python train.py --n_layer=14 --d_model=160 --n_experts=64 --experts_per_token=3 --d_expert=192 --d_shared_expert=0 --activation="squared_relu" --moe_layers=[0, 1, 2, 3, 4, 5, 6, 7, 8, 9, 10, 11, 12, 13] --n_empty_slots=32 --router_score="softmax" --normalize_top_k=true --routed_scale=1.73 --balance_loss=0.000298 --balance_bias=true --router_z_loss=0.001 --init_std_router=0.0096 --lr_router=0.000524 --vocab_size=6066 --norm="rmsnorm" --norm_eps=1e-06 --tie_embeddings=false --optimizer="soap_variant" --lr=0.0103 --beta1=0.95 --beta2=0.99 --batch_tokens=262144 --seq_len=512 --train_tokens=780600000 --steps=2978 --dataset="wikipedia_en"
Below are experts of layer 3 (counted from 0) of a mixture-of-experts language model. Rows are named router (the router's row for the expert), up (a neuron's input weights, with its number), down (a neuron's output weights, with its number) and show model dimensions 80-159. Each number is 128 + 24 x the weight over its row's rms, rounded and kept within 0 to 255. Numbers have three digits each.
After each expert's rows: "mostly gets" lists some tokens that are sent to it at least half of the time. This comes from a sample of Wikipedia text that the model never trained on.

# expert 38
router:109143091131114155114139131151105096108118059177152145136086108094105103108160129176146101143119088098095130136113124099133140102152109085141126103158156158146138120121157129097173094140100115125170140160106126143146124124093146144140098115
up0:091109134091114152092099130138124095130135086156131122074129148102117122126131080187156061157100126103117105139145111121104108155115147094120153133110122133153130106142087129090144118116103095140123147108140125083097134129121114123151140125
down0:149115079138107121142101103122124130075115089098136110115160117145123144118090142138122115124121125129124160137102146079124080126158139112087138101157109118111090137153155156132114129141166115133137115103164121154115091110202168173154151095
up1:129138158146112105128161100117136111154103110119147056132140151114079120126160149100137118125160092171142141126108078138153127111144126150107154164163138094090138137130164119150125109119114096134143097115141125116118139073106097158104090086
down1:136120148122135129108082108144171153104112140155135113077127125096147155189169135107150140170103181117155118117172142120115119113118074138141137078107119143124110154131159131077130101106146136120097140094165140131106149136143135167113148113
up2:138109104155129144132109152135163126177119127121135119101106139146166130088136120125123143135075095141111104137168153129148179076095082123123135138177077086111127140073088132148101116126110153142116158105141114143134113126113166114081125133
down2:114116100116096141146107189157124119171175115127146131156126123122187144126109110108155089188106177121168116138147129119136174138130134069155127131140124136152108119132095148116136169104165116135158125177141142107143154152154096156148138142
up3:124162128085107160100125172156075085142090094118118116140124164144172119136109161157113118118164125093119129120085088094126132104133099129167122143101088106117082135141133130131144120131120122134153158113113105141102137112182101116133118125
down3:121106141156135144110163128152090119106143146126159164134106102092083169091150116104103092112139156168081157148169128168141109117124130082159148103150124102108142164118132154118164093145129115085103150148107100197134112113159095103133113134
up4:112141119154145120111100164140163116124110117151131145102099133139087108126130092125119124118119119092152128187123146114135131100150105114101168126120187144139117133138146118158138120114166126115159129137119144139190119112128157117156137120
down4:109133154135128153145164121126124131102164128087146114112152124156157132141103150153125163131139148147139116103166141113147155118146126125109157165123122133099143154096122120098105103159094087112100148127071157139127088135122114103120116126
up5:105106135161087122142122132098104109102116105140153156168125120144110108134139100134136117087140105145161172150105098113081112144141123103134122133156121107122130109141130132150145111099124143163162120111129090128101118152050133154118116144
down5:111182167122128136137121149112114177145108141120149121089112085116096124130146125131090123143143104095086124139085137129136088117135097151070129072153097111115096141115103106150089137136102121185146104150129157130120157139136154166151138126
up6:130102142119119109132124143137110162132140132128120110193187132167096112131123149127149152149145091152148138126126111124102120116105107112161123104104151103127113133138126165164111103162144138132109114103096117103147125122113105104152090101
down6:113102063153136110110116127118106140122179111116101136133153104174121115174141147119084151109141112170146135111126097185125118145130159127143127168112128143089119143096198105089146087126164164153111126152154104170097109121166130105167135113
up7:111151180089167106092105133107119130096142113118151148156140081086112108121166122127093129095126148117164110124136121136132117109166084098160119111146106162167098113112135120126150101104142191169131169131113128108149111105101128103121101147
down7:128137149124126126147090134139124116131136123193144191077127151133123114141104113099112135114087102109111168144128130129122150128130167153143169134129130112122153115130127121130152142153157156111121113148142086113132124119130181111101167127
up8:132138169112175154118172100140113153165115092103114154084148126096139136116159144114113114140128124077113124117151142130102156160122106105129164109107130125125150132132110109125131127146138120123124115152125170158170133143108123127139155138
down8:146153128097101136097122130135080157118103155136161127149125190119115168124079114112135172165127149119157142121108103165104115121107135153120111125123156114121091129094130139092152110141152118117131129113134099162121116095108182121089150183
mostly gets: "in", "un", "as", "ain", "ins", "ung"

# expert 1
router:113153078152128145087147139133099118126064082157146131158095105101119093104127161143152107137094131115092117096113126106103156110180104095118123108161128150136152116129151111124134098145104126082130130114090147140135150107115098141126097124
up0:177115136141123118156144108125140108102114109142134149138116120123148079118121110091099096163116138110131155105099089147115125153119163123066156130116129156141134134118145108154133113106105136128119104095125151144166118088105156121135161154
down0:158140136137098136147163103131102089097108157160131097114161111129140146129097141104182133109178114140105153100123117083124111123170138180084107103146169096137135126116135149166135120108163151131134113141148131131104166124126136122123101107
up1:164144126097113154109160120110117127145112107126146147161125093097088094156142089151094096163135173095117130127164138124114131146125126138125095165130081122150112126168071093125159126141100093111142099092104175111132122138118115123118120154
down1:145106075084130102127135125156105132107110139116126140122114130087141149122100102115146133117133144113164114084126115159143155112133157185142126083104120100121182127136108096109142115108167139117139120120095095155144138113095112177138107125
up2:121132133108121102111115147090152140145130135130127119133148150132137124132138143112138120102117096170155166122069086130131161098151111133111143133137128155151165129156111142191150133166131168119151144136139112165080139106116146121117131072
down2:125097144155121082147128135120133108137151156103150096136147079140150122161136108135156167139108124139125142144138077122143135118140147108129136136109130112164098145098119136116099128107136106131146135093119098133134118104108107155144131132
up3:141143130136096077088089150141083130154130095115132116115127086124135113090116106151100138134152087067107108159152119131108068125122079085117149137151104114104113101126179140151124137124144085135137167163122104098126132058148087097141147135
down3:168130136116115119146132130117153140095176120147068106108117119115162124126174135125156116090176115104135138123128128177154142124150157129140121170097108124129137153135148110127134142123104138107172141145156130128137114091135115138124159126
up4:162085114118155128074128098098125150116122097143111105163101107138146127153108132158163182155098177190127130099136130094138120141116139124127140112163139144111078132131123117131129137112147154130134158105089144164125142124071113137155139122
down4:134092171115107135163138147075165124157151118148131154111123121149079147155166085131148124153163143140141117169118120131139135086094072118121151123086068125137184129152153153129128126126118136131138150131163145107157117139081112124135147136
up5:115129105140108105106133120124079127127123106112102111171104144167126167140119138116173174099147141099135134105142132112164137133163132128112151096181130164155133113191146118091114131108089104178101143132052146101110126157149139078128133134
down5:128140132140141154104142137150177121126126098124162152153143147115152121128133138119087146149093141141102086145120144105138104092090095124168136046072172139139159149125096110097124100099110121095144115097120105138129116132126156127099124140
up6:165158114115114098132148118096132096117145141128115092133144097182115123141120130133144182189155132123124140098143121138144146056103147138136134123124119144130118135105136098101121116117110109120125152119108150142130133125138116091100100139
down6:163108133120143151162094162092134113096151099132095171119134116118121157151123096159140143083090121173146112126138127152151099123124114115053122137135114134169124140126149086098151136114095126105092107088131101117155196147152121147111120131
up7:146162100102122102084102168114118102134112112117171182141118124130135187179132112116115112120129154121141170179123125131103145131142131124145117147125105100124131121103093121187132120124119129099117116115119149162080174141114165118122152117
down7:170147144134167114164156132093079127118149134126132132098124062134155123112138085177152114121142078151126157127125108104135146138130159146148144075124126168167107125142177146153122093118138120156136168123129115129115104064153156154184114099
up8:130153109139103144099118153120103151136110128143077114133133131125141132119107117138144149097145117153136142132124110128156159131133137169130116117078114172109111113157153115107110165111144145102153135137104158123114174113094117102100120156
down8:149152147075118171119178102146083149112150156113100171144133125152133167152090120123189113114161104154142130125130110137158128107109128129148113178120115134070127122166112102128128102132093147140112146130108118124137111106139154098116117117
mostly gets: "I", "U", " U", " club", " II", "RA"

# expert 53
router:090146115159150133116178146124115138146124107114140122145120094114127108098146167123141099184112109099123092076111126115107138116138125130148115096136144187119137100113172114150130108148111109102122127113105148161143132085105124163129069109
up0:113102158095108200146122123100127154138186113090118117128165145085162143080159098124170104158106114139119106110111116126151146151142136161162143127134109104110153148177073142126135112119129115112152118139101124176116138119120129155150115099
down0:116164130145128113152109143107124144092114162145137153117133149141098098098149123137118145121149128165092108146142131134121149128098168097119134119124125151171113151158090108150100127095123090155170141140126125076125150136101138087109086154
up1:169134102111107154119131148132120145123121097150151095147119148127186135114109155097117126135139127146157133104132142146142163152147108160123119130155120164124145125136142120130118102115077127179118160175103135144107124172175117097102133153
down1:100100140092122110113110100077146114170116095132134140117088133134086116134112116150144123140100085133171120122164151156122114129105129095132117132153115111117159143134135155077083176123177159102109143124142104134147102122154134154147105135
up2:097143137117105200139147167103138142120133148113097102108155086120139145145110111180157110139118139174169116085094123120137091123156143116156129108128088102128125123122143149122127138121102127098106109107084085099130123159106142126084104139
down2:163169125141135116092131123148103174096131146113126104166176112122150193172121151087142118126161086153121156124178122118161131097125140120118179123158155169091100129158072116147093133185114155168148122110146120162112143115111098142119120111
up3:128104129137108148136131060121107148130130127149110105144151098115170152101150124125180156142111113171127095119131120126138119134120113118165116120106129116119112117126082112133182126157159149149139134116117163153149103095155187043094134108
down3:147141114163140146116128123138129134116157131126124089147141156119141112154155129083155137127138155174127103169149132083140162137141130146116119140142127174115149094084139160111113129125149117094148142070168174106115134144066166109150096122
up4:096110141155117113101157116141116121071076144185138093131174143131106104144139096139120130068111173126147152129102118146140149127135131100125182129160113156117126126134157136168102115093163102158123141124155186114136145126129123158097115149
down4:169139127148149120168123128156145144122107101142154082111087094122064168107166134162161155136083092140117122113141098117079128151138116126110102114093112097079168151124120090124135118151118151118099116126119119128139124146164063126119176154
up5:140131161115113127114105150107080118132114122117130120102092117129092128116106125158165099099102090123137133077159127109103133115111151125158160155137119103137130218121088138099117104103153134136147118153119096166116128090133115143143106111
down5:175092137145160156138174130140111132126129127127166097114119154151100085102134129121153135107116085143124091134110100106118143108143149149122115128100124103135109125110106133091125129170059109169132149151079063089085152135125113116140138190
up6:151134111199153106150132156163104146150134141136101107119097119125111129130161152139124146135131097069161183111122107105123148169149142119155145090140127173153179129122145102118103111120125134180136134155123138116179120114090136164122130143
down6:107139127083103127191126144101131132125071130134117136146126162131107088135093143116109097129149099131150129126100098160121082155119105133164092145147141125127173119115103126134105112164139122080120135110134113122090108138162140127097156090
up7:129117110072130134169153125142112214119133152151115132130115114123124094125125150092121129155135141100138119118102123129135146127166123098133089140105157142136097151117134041122149091104143128129152124129135163130117145103093119106096064113
down7:094124161143173094096111094185138141118143078125121148109130161160112168132154179103067147178134160152151143138182142151154139098109130093104137110089112117146103154127142147104150132119173113121144151129114091159116107155167099122127151081
up8:101120137174128129134154110133160146130153117163120137158135147111083133113086166122132101170137124111083110139134115122119084134143163130181112172144125148083172066132125143132120147146160139092100125108162153149121093142086137118146133134
down8:146119135147165156092102072145123082155122125103075114143138170158144120169104106125148169110120171166109129099156153126149117111126102121116085131103125125127125079176141107129120163127110114171074153136138145101117120116133036122131143127
mostly gets: " The", "The", ", the", " that", " this", " other"

# expert 17
router:095137116155155158136133153148128119121126102124146160118117108127100095090145125143144116126125086108127110109096109083097160095118102111156106102149139150146141123070148124081135136146129120116148093186105145129124153136117130134153112076
up0:107141092119129135120114147109131121130134081157145132119146133092161172121119076128130152092160120130121134123082145158126137146100171078084129110089109144134148169113170095147168104103118106116135089140119149125144129118125121155134150109
down0:177105141114124133076131142108101154119118093169155191129126150114141101103105156135116115129101160125085144140140160114107078115128131096095156084125174118093150120123107118143112157115116160167106094110095159103147111144117134120113144135
up1:093088108121145166130132155117116064145114130163157144131128148130153135105095124046148121081128151091150134143137183134119116155140136146127116118121144166177129134148132122115123094102116137102128156142146137124160161112142190142136112085
down1:127179118127090099093126124150147147135181161126113112138093154078083118095090181155156160107146168114124095109118131111138119115114100091132143117116112088154150076163179104143093143130098114164125078106115111127184120151122171099127116117
up2:083127079105112116133139109117138140092159118119127155131125145119125114150134120145158167165140137099098149131101136115129120116112140133145084156153111143136117112147160181114124108124153089151137111085152138131145148155137168120119119124
down2:115119104163137115139121135088148131216131110107139146112132129138144131099106159130104132087164120103136129115101122150140132082131132141127122112122124087148086136157116149116102152134151112144107117159117100135172119158157119086116140124
up3:151151134099108105126142121140126137107122146192102112102063147159105167098161125168152106116130128133072098114175130104112120131138136149134156151110148116137136139110163125115135115172127158116141102153181127126126114168147170145117116115
down3:125096103104110182121139132139149151148116138142155159141134113127096126118142085172143123114123117121076118090123169163141105129117117105114143131131121135108121105111148106157155097121164129139118145099188129153068068144127135102106117107
up4:101129110150156128166083148138111115126166105135162160148117079111123120132157100094099112164119109132147114151123066128162141161117108149159138124093134092124091115107109152108129123137115153115158081118118111139155145162093136139139133130
down4:132120128100136083169165101145110128140159147147129075142154183130131143123107107082091102137136123146119118128148113101148109168103133095145137149118141129124124093080106141187117149138121137155197150144084148082124113139162148096165171118
up5:123112155129157128100132143147112110162124110114120131084122143136112103062134168130124167140146133101143154140134177097132124086095146129138125121126134156119141117095130110122115177146128183115148154119118127112116101128173135155190146137
down5:149125130086162125108107145120119125086191126183101107156142137090156132119134144117079131149130123128098150110119131111146115118170116115131137105141152078171143146115085164140096162125130111129137137141152121136161094145134121140119131142
up6:124172117100139165119092133129106145111122126162145130142141168122110144169109132128147141121089121130153148159125096143114132146087164102137088100093119180141111105128107114100159138151125199134111066155132144129141110109116116153152121128
down6:105086148087157136121137115141147115119148148097140123096127125153091121150125115154101121068142166160146111130103150148170133098134119132088146124093105144112104152140110124136137138075126103187108143119193129123079177123090109138156172139
up7:136110134140149141149152146109171138181130114136110113114135150113164095111174158151107090074102125088136104134107139129146140102162114112130107107138193120141130130136172117145092124081094138086139111080118113148119105147104094135126123155
down7:145134119139115145171104145084133101171131139130139102110106089112157133136100135112109080076094126142120161140082131165128105098147099115107189185199101133139137143115138173110129114126130139124123101086116140133113145153133195157111113154
up8:157165135118149136104127173122114095118151150132140105094081170124127105124124139128181101173113097128140139101119105113152110155173129091154139072148091140102128148149135140094110135096116149125128130163124160130143162132116131165154108096
down8:125091091134136096126119114168154147109111107106120091166145108142149119123140157154133108132067123108138110140168088109157154120139157137156111154125116098121141113141128110150117087132117151089137169099165149126102125124154181114120119149
mostly gets: "h", "c", "th", "n", " Ph", "eth"

# expert 9
router:097125119134128135099122148142110118162118094152167123143113128117113109120151158163156098135121115106130144114066100133097149109112123110149106105159140141146119118110133117121132146145106098078102103148112157131155138109065115135159092128
up0:124106121133130085188116087109092090123142122078136113141112131167124114131158144111140134134147098102113128120080102145136152115173123157120126111136080104143116142088142138099146156146144118115088121131125101129141149126150091104122121105
down0:109160140109131121178146137099130106161137135123078115127148124089163130152129119082108131143131134117160156076119114122135122124105129129142151044154112091148091157083121141133091140133129123123119113127158137095139126096148155177098123123
up1:119112133175133158109139138126116150137124143138160139106117150101162132176107113135176129125155127135151126131134126166134128106139156093175134139132164099141075150131099144120140141114143139098140143160140121099108120188153115138159059122
down1:071114151091129110147122110155138071149137125125109153150122143135164116123121145156092168122083107140136157164105154114143115152169123142113121125164096094140130139112176111160138133161129099112070154117130171129190135091128105086116157148
up2:171083144117135128116149143117119122167127140100152100106110160099147125098155123126110116168090098104115129164118120128120122104104112159144094183127098120170185112072115121132092144124166088108099153112117160144145092133120143125124158154
down2:074174105132148157141104121145129171131066110143132141097112098156153163146144122101129160125148139162090138102173136133126144122167146161081171121135124139085114109138146112127115157134097162160125107140132096130104164110142107145079100121
up3:139158108146104095125085171131137083110144100107148114134168132133110112096158127141136128130141136108122101158144134153128139133075118131133134160152107143124119098110142120089106106113117081129123088107098161147134155113126122083128122139
down3:121148127158145134147141145127090143132106159118147127098155140157097166104106164096151143140188080150133156139135140119115089150154137110169116106147119122162115142141132148114150100142155152114130144110136069108111145136150129157167146151
up4:096103137113134127132134141157144096132105095131137119074115122169158103151166122117138162093120101101130136145156110128170136105152085121099142129091121125097118108162053185120141116116150125116110114139101073137082144125111132110141115145
down4:150093135149108119147154108098137109123144180118105130170109139111184164120106111134134124138113134127162183116096177122127099147098159121130119114178178107119119153100154120152128128150101137115135163129111133147179147128141132131126162106
up5:147149101148113121090097106108101102095111149137133147128113157102148130099145149114148142099141144125143121146107080120110139146114143030115124160158097150106124102129105155137075127102103165117133073125108136128139132146138142166113123133
down5:115095121085117111180102112104146143143139124102088120136142104105122154157149126151121108137116142133164136129124109176095127126126098143101161071151139142137140113114135109141129158112165178112116116120120111080127087137117134113156171095
up6:125146138102153122138089144110131165099122124181159106183160203129110156169109092143136139110099124082156104149144138103058111145115164087158138102114144136130132099132123151157135108130126124137104097131166137149132120087123091128146137104
down6:137119127112123114138142163108087153091158111126131120125160186075127136105142113106124109132144114148159107108128108111132139083092150172070096133082179138124154151121108144126141136139091148138142139098132116129114129110119151107096095094
up7:147140130128117147143127113086124133134148096143135105119170134103146081152140131169124114141147138166092119159094149139127101129109135124164157145167156142149122131114164132134134139110115140106115141124143120102120164164121130122083059079
down7:178171089113098097121138122126114163067104129136119128121154118123149108113133117148106136177126118131100149129135144113153121165122110145137101146144155150104089134155140109123157118142127140126144161109132184100105082116154102114073136108
up8:074131143131115100133131100132123121105095141155122129128138110105095145122147162133150171127132152101151142134096164126125108114135090097115119127119182158133155088163143096108093133133103149157145121141103106156126159125122139151133134143
down8:150144128159110112147136124110113143125111085138136158100129136142110110112134160115098156087138077138150113119121171125125110119110115123126115106155136147128157099120131163120110124118108149104126137136218143115140127114074127137100118111
mostly gets: " a", " two", " an", ", a", ", the", " with the"

# expert 42
router:113142105151125175090148164152123085134130132143149138145107084115105085134151153146133127121113098113077107122092092115121130137140102110129111126140152151134155108115148104131147101131107097121140092123091164148090153098122124108171137114
up1:106160128171121161099096183128118148143141158139130138103122105140130089164147130147121143106119154137105092124141131159129150124147096190130101160077149119135121136157131138145139124128156111134137093107066161120101182177129126134149126112
down1:138145161094106098125163131155133119090104130133132138125084116108111134150181171106130104157118130132124141160161103151124133053151121138109137141166110163121114183138099132139155114160093076127145109090137140123113095112122112123110141100
up2:131175134167148155117145151125087127143095151125112124107106110123146065109100164154112156114130060122096132177136112097150125145136088145161123119131101146119133096097154129156124061112105122118101116115126141107104129136144086115097107094
down2:135139111129161085142111160129140143131106067150150174122120107126133189127108141123146123149120129126126146161139119139137097149101138120168139130127176104129149153096157143156131104154110172138164141120104094117108136114108141083110128143
up3:164128136114128153123101141154108122149142148135170119086092175123127124127095083121145137129126070147108136142125073109132125148119113100184121111130113143162181111101137116139156133106109111112112066102163166124135130125135175096142148166
down3:150124136099121130148127120164141075141108167157163120103135158139128124110123090109136116144165119151138122108104147152134108113163137095196116152150112147120133148162125098158116106136129142147078161098123157174147132119116123126143120135
up4:120141151134097132145138139092154133126116129127129143140109139088141141133152145134150134091138103126125122128105131147152143077152139115131127137119174132115155130140095092112143084090088126082133064115130163097140143144179169163135118178
down4:133179101139142165144120124141137131147123163108118162150121115138134143115079167130154185157109123145149129119109133128172110121132163137172089101106092143121132154116064162154136129125164134126148160134115123140156124135110128144102147118
up5:113104101100124151153118126143160159168120139140154095104082172108099120203172125115085099134136100091135106118141139111099104144181126171117098134130178121122131121120125117113143120112125164112081149112090145119159132120126113120125129133
down5:076095119114109129126147129094087112098136148121103154098109109129117130111081122160158086139090144130150148085148133087149159115102179160148128110104134116134116127156157150130113133132143103137122142125128145098135131136086118125151120157
up6:120142113097119121116094148109125160084139152105108131126091159157117107091106133132146135160165134136140117111150168124109183157136124178146125076118127138103153136154163139140161118123074128161131124149088135096112132140130109133115118155
down6:118141182138129103098138125150121146154147163121149124110145127141140110108153165107106125126128177140084160087128159090118130126114108104160135130173135103139137125141132160175143157151153109113144154128139151112130131120135104090120117123
up7:103090146123104126151139124119118155148155099134199138107144120133116113120119130111119136121122168112122099105159061147178146148131162093151112148096130156107117093126104179150138156096144143116107112131167125147098160130117144143139120115
down7:094147104151173113116155130136136097159169093105095136160117144102100134138133135111143175105110159101138135169116153163120135163128141174119147113131112105140117134116106119067109077190114132121136150082134119141106132110130097141104163104
up8:112170135098125176106124113150155111121143166104148140120142130114065136102111091144173155182143158125136128123122097127144165155108106127136153127106133112180163109127157141143109120088145094125157155143119165134133163093112111141153118109
down8:147106114152112089174084127138139128115110173128153134136159120118135139137140110135132116092115134100066103142150133156140123156089165139127146122165118103113135124095165152138097130147116111115115151101113119141132140133149080168134090144
up9:142119109079151128152141144128120111169167087174171127128144125135115163108115167134109170130141132150149106129145118133128137124121107148128094088130091091145130119165132161147114071125123093130124094126081099151121085132119127148108094125
down9:157126133092095101141161147107135143128116122147133134137156088143139121104109106113131125159170152156115133172119088114113132163102112086095112123142135102103103100150149137158172102149102075114110141126131104131103136132109142114122180120
mostly gets: "g", "ul", "d", "id", "pl", "ag"

# expert 57
router:102131122151169147114132149157077109168099117138153134162090084103128101097141151154174088128122121123100093095106137105117174132136121126127095099176144156155156128111143116115135134157118098110110097146117140143138135118111115158143094128
up0:144120126148160111133108142146120130132140102130161125150107099114185154130133145146141096118117113137131151106145109127094093125065126118083171120106134129147100112138126104139106200175132175132136099124129126134122131132119153114155099116
down0:127163095129102119130158113129096125107143129153141162123148120119132125160103150102120145122128117115139160108095163090091111141136103142140139168140142161139100168162099130102165141136167112154141085124118154169143105145165156138175137130
up1:102134126164067177135144087123131115123092125107129153139119128100131085111102169115139087115131133100108158111152166129121110165104148141133171073145161114153113147140128112127163139105150122088125166160116128149107143128125100165113149112
down1:148157142119181126161142123138126153107179119095135132172177086088123146146123090126112127115148120132132159108110125060097147121112112130121130104147115141106122153126126125150114137127132183177116096109142143127120120139108090121108129098
up2:106156104142133108124127124088097094150097113141127105155115128145114152088157083126111135109132119162113157093112129174136146182143162139168117123092120156153118117128123102116100096179121117134080134126126128145162117134112148144108142107
down2:121091134072129170128126106133117094118149146154125148143167127117148141166161145121076078102121195103127146123097136080149141132160121108110139144124104152132149101108126106168114097098139109120155117133153121154135121133137135098188138114
up3:108103107159190105087146131149126122126175102123085090139115141106156163141134118160119104087132148134123115177150136138173125114101121120138131134141097146137124117156147148097149153089134130139094120106131092153114084119123126084125118134
down3:120144166104129106145123098141124176101066176058157093124120124150134133134106148099113173164130129152144144136095118146150107142120122158124138144099063145127070147113161130156126116123144084103123141096148123112102159143138127066109151139
up4:125124124130110159100109113157094167151135180142125106136149116146134162155141148165135078114111141152119106120154132111085155090121122161108115061142151135118134149064110140109132146138161124101140121129135097141142096141119122139144108094
down4:116129155133154117156087123128147161147112125126144135140160110099105161141090106116058142154113141096148123122115137130108134121114101096150155114096165123151115128139159128137098128162094149160116121155139103112114137135119114130128152162
up5:161095147130162123135111107145105134130101128129093128188175112124155098106155122094109110103096110068128130119094123124118068141146132125128126152119129147151129135134137154076109101110137163167126107128160150095133144137131118145108107115
down5:142157168149106128111156160114147125155162113105131133119115105150144145154125144171130107136119128144113136142112161116144137126148133132143169119109157148107150137149137098163145126166094119118119154106112109118107137154139101097164166141
up6:116103120157090153144134151130117092145136102139105108163139109080140144129072100128066136138126129134140147114132108104125134155135121166198149099113119166141151127139152108134096157118113147083121146159071143133122114106100183173132135138
down6:137116120138130141130120165164116114159128138153141123130143116104108145159085121116114173133137120108162129155096106121136164125145100133136118153142124137097103149086088133184132133100148152149133136130124143164137118101161136161154116113
up7:159093126123111145126126094111100102117151107119082120141089109153101088116069141148149114138118128147123168079115132118125117160124152155146154108141147093151082144136143167109121107154128142115127126155102107136108144137131126141135144097
down7:132151140115125122175107113118112129089131078126119144110128132101098102134128132103110095153108146126120105097136101176119073156142158153141145137099121131127103120125137183111177077098110133132161137105185138120093158099127133165124144113
up8:103121146133162064089120157122095112155142084101120118114137118157185099105151125160111159139126092128117091115150135118156153145130106158113124115139122115157122140093081125166148143132102118126113168123093148128146131109105143136145103115
down8:129140137147115158133145124137140107104117121126129130122149123169130127162092152080187113147121153129094182098122118140156097135149113177125162104123143097117139121185114131119115080136122129120096154127121130114171120146136105118093116156
mostly gets: " in the", " at", " at the", " North", " South", " West"

# expert 36
router:114125105158151151073159153147117116115101128165170139134118101097105109135134163154131113158116100121091119088095125077116167099179090128135117108120166138168132105112160116133155129136078110103140101153112145141135142122126099135157114124
up1:130104131143132108116130146121127163123133102176141114122115156150150116124137162128123125113093140158078080092117131125166086110115139156099105129124150066127140115121110106111149126127124124115144149142158115145135111114153120125155167096
down1:137137103100125114096095076162158098146130162116142104160181118114173153126134102140110152182148101105116157158100096121174121191142120168111165146103125127122135153111105143145133149106095098148185115087102151136133170109114134095109124124
up2:156161138124079094139147145182124128112159138120157119177093106150153111141148118118122121117090109099115129118169177188094138104131125105131125119109117106111126125152131129183105140114092133103108116172094121162109155140108107142143134079
down2:123144130141108115122130143118127114095145143152127107109139131156146135136145125117122145114096121147102136148120143095119128154098155133088108102104137107097116110126142131095071117089085072153136118164104110135119131134114138100150084114
up3:101092151129136149120163133115162101127117100142100135101119126100146101137132166136123126110172142131153159120092146098152135106101126124134115136103157170130107057135108144131132151153092151108144168140104156159103138104141133114162157167
down3:157129131127120132142159192131108130116109144126139116151167127086131093156123113130154157128153099130149130109123136112138089118114155136108198126088137120160131122109109129168138162132145102138139145090156092153134117138119145116106157130
up4:114097153130119128114149142070156117121101117118131097142127122130134165112127150126119168136135144142104147079133095129166123119127120116106130110120146095122129159085132082141177118104139080124095111114108112172125151138118110148160156132
down4:202112096105149111155140116098137109117103140137166159148094189118129139127116133111125135165115150129094103176159146131091170142116119094139125126101122103086146115128132139119123135113143128162128126192115141109097134092126125110141117126
up5:134131148135127118107122086137100120137115085120138110148095157123137135158112133110095119180174133139116082095114098108109128108133121129131148137137080123098099115106101118153112112133101097104136087148172169145063129091106127148097178100
down5:130104162133097141105134121147108124118148139174137109084130087140081122144106137114123150167128147175154106141137134136119110072162135114082197108126145176094105113141102125124120125122134110117130136113116132139107085101093123074168156101
up6:139107077080100128083138171134165099096153182118147134154127068112109170140126109138126116123141110104131133110129130140123120115138114087144119135116116113156106113145117106140126122139092115120138119143121105151150117109137143109164139103
down6:117136132180079101124145134147173107130099147120087126142111121137138117152107115125101156114124130083123112140094124122089121163088156123211145128128100121120145143134141123161147118118136101170079095105136151117167134140099104179114137146
up7:168102137145139140099133125150110099094073138160116090130182091134115172143127147153157114138128139099112137119166148118108121153138105143130157123102127104159127100122106146141124132138077144064146100141103126180123161172133120077163138115
down7:137117109119094114102117114138103170153163092128094135077142116134103119112157140141099174191128130170152139108133144109179107116096116143152138142096115186081103177164139113101139120161144148086092168149093115152144134150124106200118143116
up8:118100072139162147129167120106104120078086127097121132178126076107140148138124127125134147105129155176111131140150127128114111145166106092095166161140163150159120115170199118128151121112146106133121134160104127151132091128124143113144162139
down8:145112128132123126167121123084148168125123100143076155133120112142114153139130122097104147147106102168111092103129115178118069193125107122138133106099140144131173118165159123095119134129117154176145110134169125091098128096121105095096134114
up9:143149125094139137118138154125088127140145122155105161146140083177107143155131096081175104150118162095122136138111103105150087143108114127132127111132138119134144139130137151106123160139119122130163148133133152113127129154107112080194154126
down9:122080166111118144157127135121140162111138119111150104153139094100150153109140117141105137114098104149136071165115125112149127126123119096119121154104126113138159102102124145095121167115100112125181105136153076153180101105134098148151129151
mostly gets: "ir", "per", "ur", " rel", " oper", " man"